Weights of a small mixture-of-experts language model, trained from scratch on English Wikipedia.
Size: width 96, vocabulary 11380, 5.55M parameters.
Below are experts of layer 4 (counted from 0) of a mixture-of-experts language model. Rows are named router (the router's row for the expert), gate (a neuron's input weights, with its number), up (a neuron's input weights, with its number), down (a neuron's output weights, with its number) and show model dimensions 0-95. Each number is 128 + 24 x the weight over its row's rms, rounded and kept within 0 to 255. Numbers have three digits each.
Before each expert's rows: "comes after" lists some tokens at least twice as common just before its tokens as in all text. This comes from a sample of Wikipedia text that the model never trained on. Tokens count by the router's weight.

# expert 3
comes after: "\n", " ", "|", "0 ", ") ", "1 "
router:141116128076105148124127194131121157133116117110130121112135147143137121181159171114159137113136120103123086143119137135120122084130144091123084123170073168095116116054115148117140150136124102103116090114126122128115126107126129116117131173153101131101125155104112121127149148156082126155
gate7:102176150159150137115120133142096137144098143147095128114161109151165142137144161111113148153118134161111099121085112151084088114124128139130137128107083174121124147171133150106102145144132096163114135136120127190150159125098143116123150139151153096114136128111085142151092144164124172162
up7:122163101118140133094153114111102129143153150152084126142127162141145147145099118127087098155140143152134152143086194145146102089085130152090146150102165155154124134128139134107160092131131132148139145106116118122153160095093142143124117100170179119151114140107121100103160148149167112124
down7:132105124132115159094162170169111131090163112155124154154111158152127153119067158100134140128150132124135170136115146127085118097131135098091152092162150135119107122128145142093128126140135118132144134112144129122134146140121138198177095162130078118159109140120119091136133078108152122133
gate8:146129141118125172130112126175120166096109114116177120167072114151109157075137117105124122143109125143109132180155104119126122108158161102156122143100111130135101093139115110115116129088135098103149148108117114140086137166136135127144177138139132119120085170101134118148124167130182109139
up8:106127126172138147147171136181129155108165157134140146124130146087134156144122132109139145111180113135164136082127126148107098143137150143132151129126111115153146136103106134149173136154158114190132126146121183121151129188101168129141125149104148113155098165114165128123153116140153113151
down8:167115091145092129084123139144154163141105144123112113156119143150108154104072102123133138140170128139123129132160180131117125162129142150119121147130147148131087160103100124105106152080129113095098141132134140041132081112116142151137123105124108148125129143145109129116130154155147176155
gate9:107132121116135142149113137150100134124172115117117105117123134119166095171127133185086139110154112151111148137145126145126074156153149079111107125186105145153131145117166098118120135107115131098144163124128120119107124128121083150141152103134092140147139141120133114095124154176114127209
up9:133108104174108129139110064151169145144118117107083119147144117115094128112134105092116144148133078120138121128162109119160160149124151130105114112133138082184148099161112166131125120103078124143148100123175130108116131136112146135154085129081101101121140110087114116123124110143113122161
down9:178160139131192086134134176139139153118105129192135132092130098130123120152131125113161131117119180153155094129127159101093144127113113155142171116086139116092092165151131124128109140127135140118140147155127132097137143126115089132110103143131125131107177094148158144140137132135143132076
gate10:087159112126122126138087116083114144118085127114116129156117110106151137131141116117114163090126120119123111153153129106143122121144080119127145108134119139175127126166141092185149132139111143149173129098135110150179080156109093144061091093110088128137115100129105102131139137141132112102
up10:124128103136145060115153096114136103092120088138127142123137155124089101147114133103130124156127131125146122071122158156115131101106148153153105114087131129169171110174149117113154130098118118109152135139107119113112130105110113118151125166130148180175191122122150125097107091118116111098
down10:110134144135092122112112103112131162115111115151113162124126119110133169160142152096127119142125123135131139142131209149126122108157112120103151103132126141106133087127105135144132141156126150126131098090166173153121156175103087121090131073114055124141109100106111135123143153117156097098
gate11:127121110145160106093125117125134149094152137107095160163163080188146151132136134126129171125112133124153141178113155147149123113109155086129123108139107130122103141093132127124157143114122140091131122105129151122149153133061127101078106126155144137156166144138094140175151098105136161154
up11:116115139147134145111132119097080125145101118143093099103103171113081129130148121112160138082147140129114094107135075165114110126124090156142068103081121116131160106169133105145116127112152146135112090103119125184110135122085116142089144094113096142127131131144113112139117136103142097102
down11:102099106123139113113130116124119120124125170128128128126102090146113143165124079093113119133149148116086141147120153145149119130099129165131137141200126133079139126127145142116141111136112121151147120096126139115156167112105148196106058150130150155100140169121098109155139088119112139166

# expert 6
comes after: ".", "|", "==", ")", "===", "s"
router:126110146139098131142080198149074186116125178145116117112091159131144113142166129110145144106115118136097110158122148150168114092125131108082101114134080149114128111116107142146106134134095139141129150123111091163119140129129104152110128150082094133082127141127137129115128160125101107147
gate7:108120127067113121151132130118126104167134153172129121094149137108140197156139114135152139121156122140128157109134082141131106077119142116122159113130095125113133174150132081128121147153123120091096161106142128157169110104093178113108111153123083136157116109113144150137130092145102131113
up7:141121141091140150163124146116111126144128149103074155110115151178110123154161162106115140098112085156104123104133130103166131106151110103134138134151122076104099127090095164139125187133133135094122151133164129102126149118121155116100113066133090117133143133130111123133125114142065135142
down7:097087091136138125200143129157136159184120086123129125138094095119118117148116164108133128124125144123152068127113096127134127133160150157134133126093104124132149135105120105150141134113153151131123154133129113157153073141105100138129077154137108110125075132151171102134119173145132157122
gate8:113147138051154099138162059136150127145118133144144107144131087112106107182144120105097121130132170106126106135131154101138111139137120103158124165122110168120112125100107105157137132122119128138076105169093158137114117133158096102147137123174123139155159120133111146123120131093095114151
up8:102163126116142138113170111111101084128121126143115141095110093119166113165093115097093076139121076159136128167136135123110125150163148127133154101124120129133151127118136089140144148125144113147112122173176125147160098119090131065114162129102098126161164088100127126121125116117125132093
down8:116115160076171174129120064099087120140144117145152114162102112122107133134135169102122109126107090121114162127095152121113128160146116128111136119082112144149124122142130085112152117139139136101122123182167182127141122105134134108122155129142162113129140158119102151136088173112084119127
gate9:134113147095110144151153103159132108146116110149107101101129118151155089167117117123075125148119134166139115099121110130191115165149114135094142148100115112131159157065164105098104133112159128136140156137153140154129154124135100125165134121143137139100138145081119139142166133145106073165
up9:137105092111135129098152145095169134173120124094109123137184090134146155146143134131113160122134108106158135130134131127118105080145138160161142116132178166122135149153128115143116155154107156134119115111106134113093071124128099123159125101147169126194117105159122134106140093107097158105
down9:111081085137124126096134149198155135121174139091155173120120163146158144157144119121136093085172133129149104114095153085146118114102149126142125138120113123122128125146137164058123150133121107164156127084121105140120126160131133137091139125131143156143135126099136124162082117122128134109
gate10:116146169121144126096120124134120120134111131144156159120116157060105122112146141117130120138108155091070132089124107131154112125124138132118081167086115078140116118106148128159138118117139139125092168136107087126116083148113162121147170104097156124164152153117177109138110092106123148148
up10:122100126091132136132132105129113111109118092155118166112096108070130169146136164082134130141120189101082131162144161128142144138142103121110112132143137137128136132093102114121114146129128152201122121136124153104133149175082126146106098141125076090133177148130155132131118113107133116116
down10:096129147127146134123095168175107155097158114119125114116119079116121188111129090131114161092164145121160134133168168122111116109149103118107131097123087168130141111134132133129129135117153105122150127131127141159103143150146131103163113117106033140105133113094121122117138154142151110103
gate11:150133101139115143146186114105108163158112131153139131107135133108108151196142150169149101129151109115132093140118101143117141127166128146186137127161141147115130126143119101127157140123112117153102118102071131141133131120143080168099107128100069121141116073108115149142148105128150104105
up11:102141074151147065148126163158081100120120083131126148137169129084150163113103085135098112148151104079098130097153143127099147128155122086128136115131137093104117121113097116138150124170129131109101122149123127147128129124098087157096137118116109099111114107093122145100135143103117106140
down11:129121113137159134137131141129110112168132139090124108130078149123187178105092129102129145165134132093131151098076125176115127107139138134144125093137130083122158097090136100140135155152103151124133152152135116148127156138146164072128132123179097138093154124124112128126178120121116129095

# expert 2
comes after: "| ", "(", "–", "201", "202", "1"
router:139139125107141107161146154137107128126130164128127101069122145130129156129134126112175116143143097129131125134156140133165123140138152077153093115137105151119161123089096150125143118137069089101140121161095142146173127144105087151119158155115190134087102096092124137148164147140130107124
gate0:158124122107126106153147123101200120181125156122176116120102100127129097130089117154162166148126137149119093148108121104134133132124124129116137161125139166101171104138123166092095110193125138177133142131115167162117142135118107131111134139113108144111135152159112116125167113132155141084
up0:155120088148114123104120141152055148145123142129106156140163146141126125139158079057111158091149157147118176114105114089109099086145115124101131134099110140136134161117119138138179144127117109159104132147106080120157116159118099138141115139117147122148110127145147119135098125099093112136
down0:168153142131148176130117154093159098092130125145135156131104112121130145138117197141129175099126130168088083172120097132128152153112151141098090131107086145133101147097143111142126116121141141101152157141126122147156162106116099093135110150121129170112126119112103164140113149122138171105
gate1:171099150156095107122104115160147154146107148119174137134117147112099144138143142146185117140122124100130120129090138149116137103154118091154134108149115148137125110099116189140125105107103138160108169136154117121139152080125137109099116138106136107131091164112113126115156125187174091087
up1:116120084167107124138125104109148118141122106076132108139125145104161059119160111121123175127130100156140152156148136119139143119086118141117137115136170126124154146158121091110127175109121109109080124119154098193107109101134131153126132082157141145155097138083148147145131131113140100115
down1:145122104121114163179144108112137171127114138172184137116101105136137126157141145115174141109164132137161123136112150120119139106107123135135135166122113096100123127117162140074095124093121145090144096137148135093097094144098107121125074122135119118126186117106146164154130082147110133102
gate2:165166134107148159171090120143136108131140108125071144127143103149148119135094146126141061168147132155169108128158124086097147145120158136107129143122138105133173176095091090126136126132108130126130138140108159144152090147150128124126112129130115099152101124129144116159086150109176147150
up2:138130110167088159109128133175135068139122127134132115120120138127154133096093108135147129114142131078165087167094171145117159106123089116172150143132145105145110140173126119149102115102099169146109112138130156129098146137147109123122172098105114157095162130085136133100156112137107120111
down2:136146145111125146183146114089125145150169074194109116134122130104156106111132113141145130111103134143140128146142119145186120097127107122124142129127108135094124136108111095117113148124137076118132188118146138126141122096147115137138153117095106122154090164113094138097098163183156159115
gate3:134130140155153135186154092151134151136127160116149132100134176146155088091119085180085132148151138120097130111121104092159131137150140105094109084097155133068115108104141154130117166103106173132134132115151158131125157118133097119129120147117140109106122111118156105129142115130124076122
up3:176147187100138142119164135114137106116146113113184118109117122110107046118111133117159132105124078142170137122099129149111135163124146081104124133109130145089144131063151151159103140141155119126141123160131109114149144134128122108110125165105115116119138165146118127154157118135122128168
down3:100077103117108105129080120117169099088135108141107107193106126084125134177124131126161140120192150095144110141105135162109178091135150106128127117147169117101138142123108155150137111142144117112079129176142162136133116133088154133143127102122125124142112160121111130117130137127141125108
gate4:133116179135106124113126127089135114154113103118127114198138142134081102167148150179119153143143109112128140112097132171127120131112122128106107103082143130114143141122169100146138119094076180072130135150129159143125107150130093151100115127116154157124124166098150129097129107126108096134
up4:144161179102144167141145133178158136129077137143159153138150153151111140102161130104083130172122138109091075121109151134118109108141106127134138145109131125134082120142137143154140133118150143124099147188127169119159102112123098130154131128100130149118104159125106116143171095104143116084
down4:114120133151143097165178095134085102106118121146136118109133129112126086126142159111164136158144115105154138119114175135126093110088121141129113130124142120148195108125158150125150181150144142138115121116127145095146179156114139108122163128127105075098149122168148147156094137154091102111

# expert 7
comes after: "of ", "the ", "in ", "- ", "at ", ": "
router:149080098116118135147145134170096124087110149137116124120088162137144147165102190169117109125111113146075131141124115135121092158107181122094106138123089087133124116070115110102111119113129131148122116164110128128128097102095129151114145171123142151126122124086105124137151144106096135148
gate0:149115164168125143177095155124122107156148166120086152130126112159166078095110107141147138097122103152163132167111116163105138120114099084134152115169120157133124136130109155106110141093095179122107143143147105137109111124152160118147127168096108147119112138123163104121107147102160129147
up0:166118137081139111102102161141089135122115118179138126106105141114119149165136153118107075151134114117133172153103171171133137157158135128130173113116151158126107109109104095165145152074092140118127095139129172113160129125177131127118090141130114134148129152139149137148132137118100086117
down0:152130117084111121131142182101156089095116102137166102085100080110129132122196137133079120120160124138086122133107101148126153135107158095155120143110086104155115104129119102167106142180133156132145118149117139128095140124157143105108133135140130110160115121171150156136136152123144125120
gate1:135133121137176149103141131137135102086155150118088155108140090133183101143116128120140136162078122131142118135133188131147127151114140168125116105117127147135152132122134083126114141106093162155133127160163094151146093160082111169114129136162150117110148134094143123124076095120111109161
up1:124137109096117137104126141123146128100121162088103167138127102088143113143168144119153143145098135153092116127148100147078123148179103113115162195118117137135108108159127083165093155105106141135129109145146126138126131115160117146094108089139101130090180130142091119111134118129129092161
down1:171132139144117135106069135122126105130122163116153164122129127104138127176144103149148107121125125135124145101107116183098150138111117158142131159102118125113110112142119074154114156111130130135123127130136176110108143146127138086112127174116089182111122092152132157144087144156199157129
gate2:103122164119164171132116106127162131174125131119136129116087156149137103107121135106144102116128109144128093116140093086172090115175133162149150090176118119153102164124119137131096109129180114125135124139169111123115131119133141167151155097116133093056120111140098135105114134152150131131
up2:170082188132127137144173136141112154142127158137145132105130134106153113081113127115074122132138129108142070155164145121126110140151092127118119117136103119167091125143122168137131108133157124115115137161103130118106176144146146120177149113056103118120103102133131103127140136126173143122
down2:129108167101155147154173151104093098148064127118159124129129156109136157119138133115099155155117123118109121102127099183151161148129091169136096140135124122153125117093128111135096105141120114110135142136093162116145164147148084110115172148072110130103120137132077135109105160130143143124
gate3:170125138141117120142133133144156085126157150172139155121173155128124098101147125128133145154148117124137114129124129134146117144113195123142117136131130151106123122101110138061153123163134158120112163176097122138120109096103136081148135173123119113148162068109147107088100158145159153131
up3:123160164119142139102120130093118123147139122179130157117138080095145108114129123113144152135104127145124169175141112122145103136120155125117122126137094175156131086115079117117143151136131150162146112088138113154120143134086148135156127152122091141111154183142168107151141145205115111112
down3:106110123097109101160133127113111088155111102135135134142106111084149100112147144114125110144106130170144167111116127122152205145103101122079142133089113086130133130150172129079158159120163163098132107151147154131151162109134147113141121139141115164122120131155131159126170113107098118104
gate4:075170119119157150115121107130135132082114124155090086109142113174117088151164161120100114105155124135143130121143109139138109164137118108095169105127088136139083162097051146139173175120131119140138114127136158126141151085114121125133111136136128128133165118159128137112151131111101140134
up4:093120177161125158101156137114153165150085114110123162146165062131091113112158143092166105114131117161143153104147080125095162107135120121112094128131147140142097118089126109145091100056154136108135154123148131150088139114128119117132143134144156108124113136123120121102131105119130110127
down4:146145145132116159115122092060123143132099121114130138153160131091088128127124153094139134081114128166145153113169111153109113144092102127076132099173148120145107095116089111133153139117132167110136155104112119116134168123115127126139124170174139124134168100139096161141135130136120086090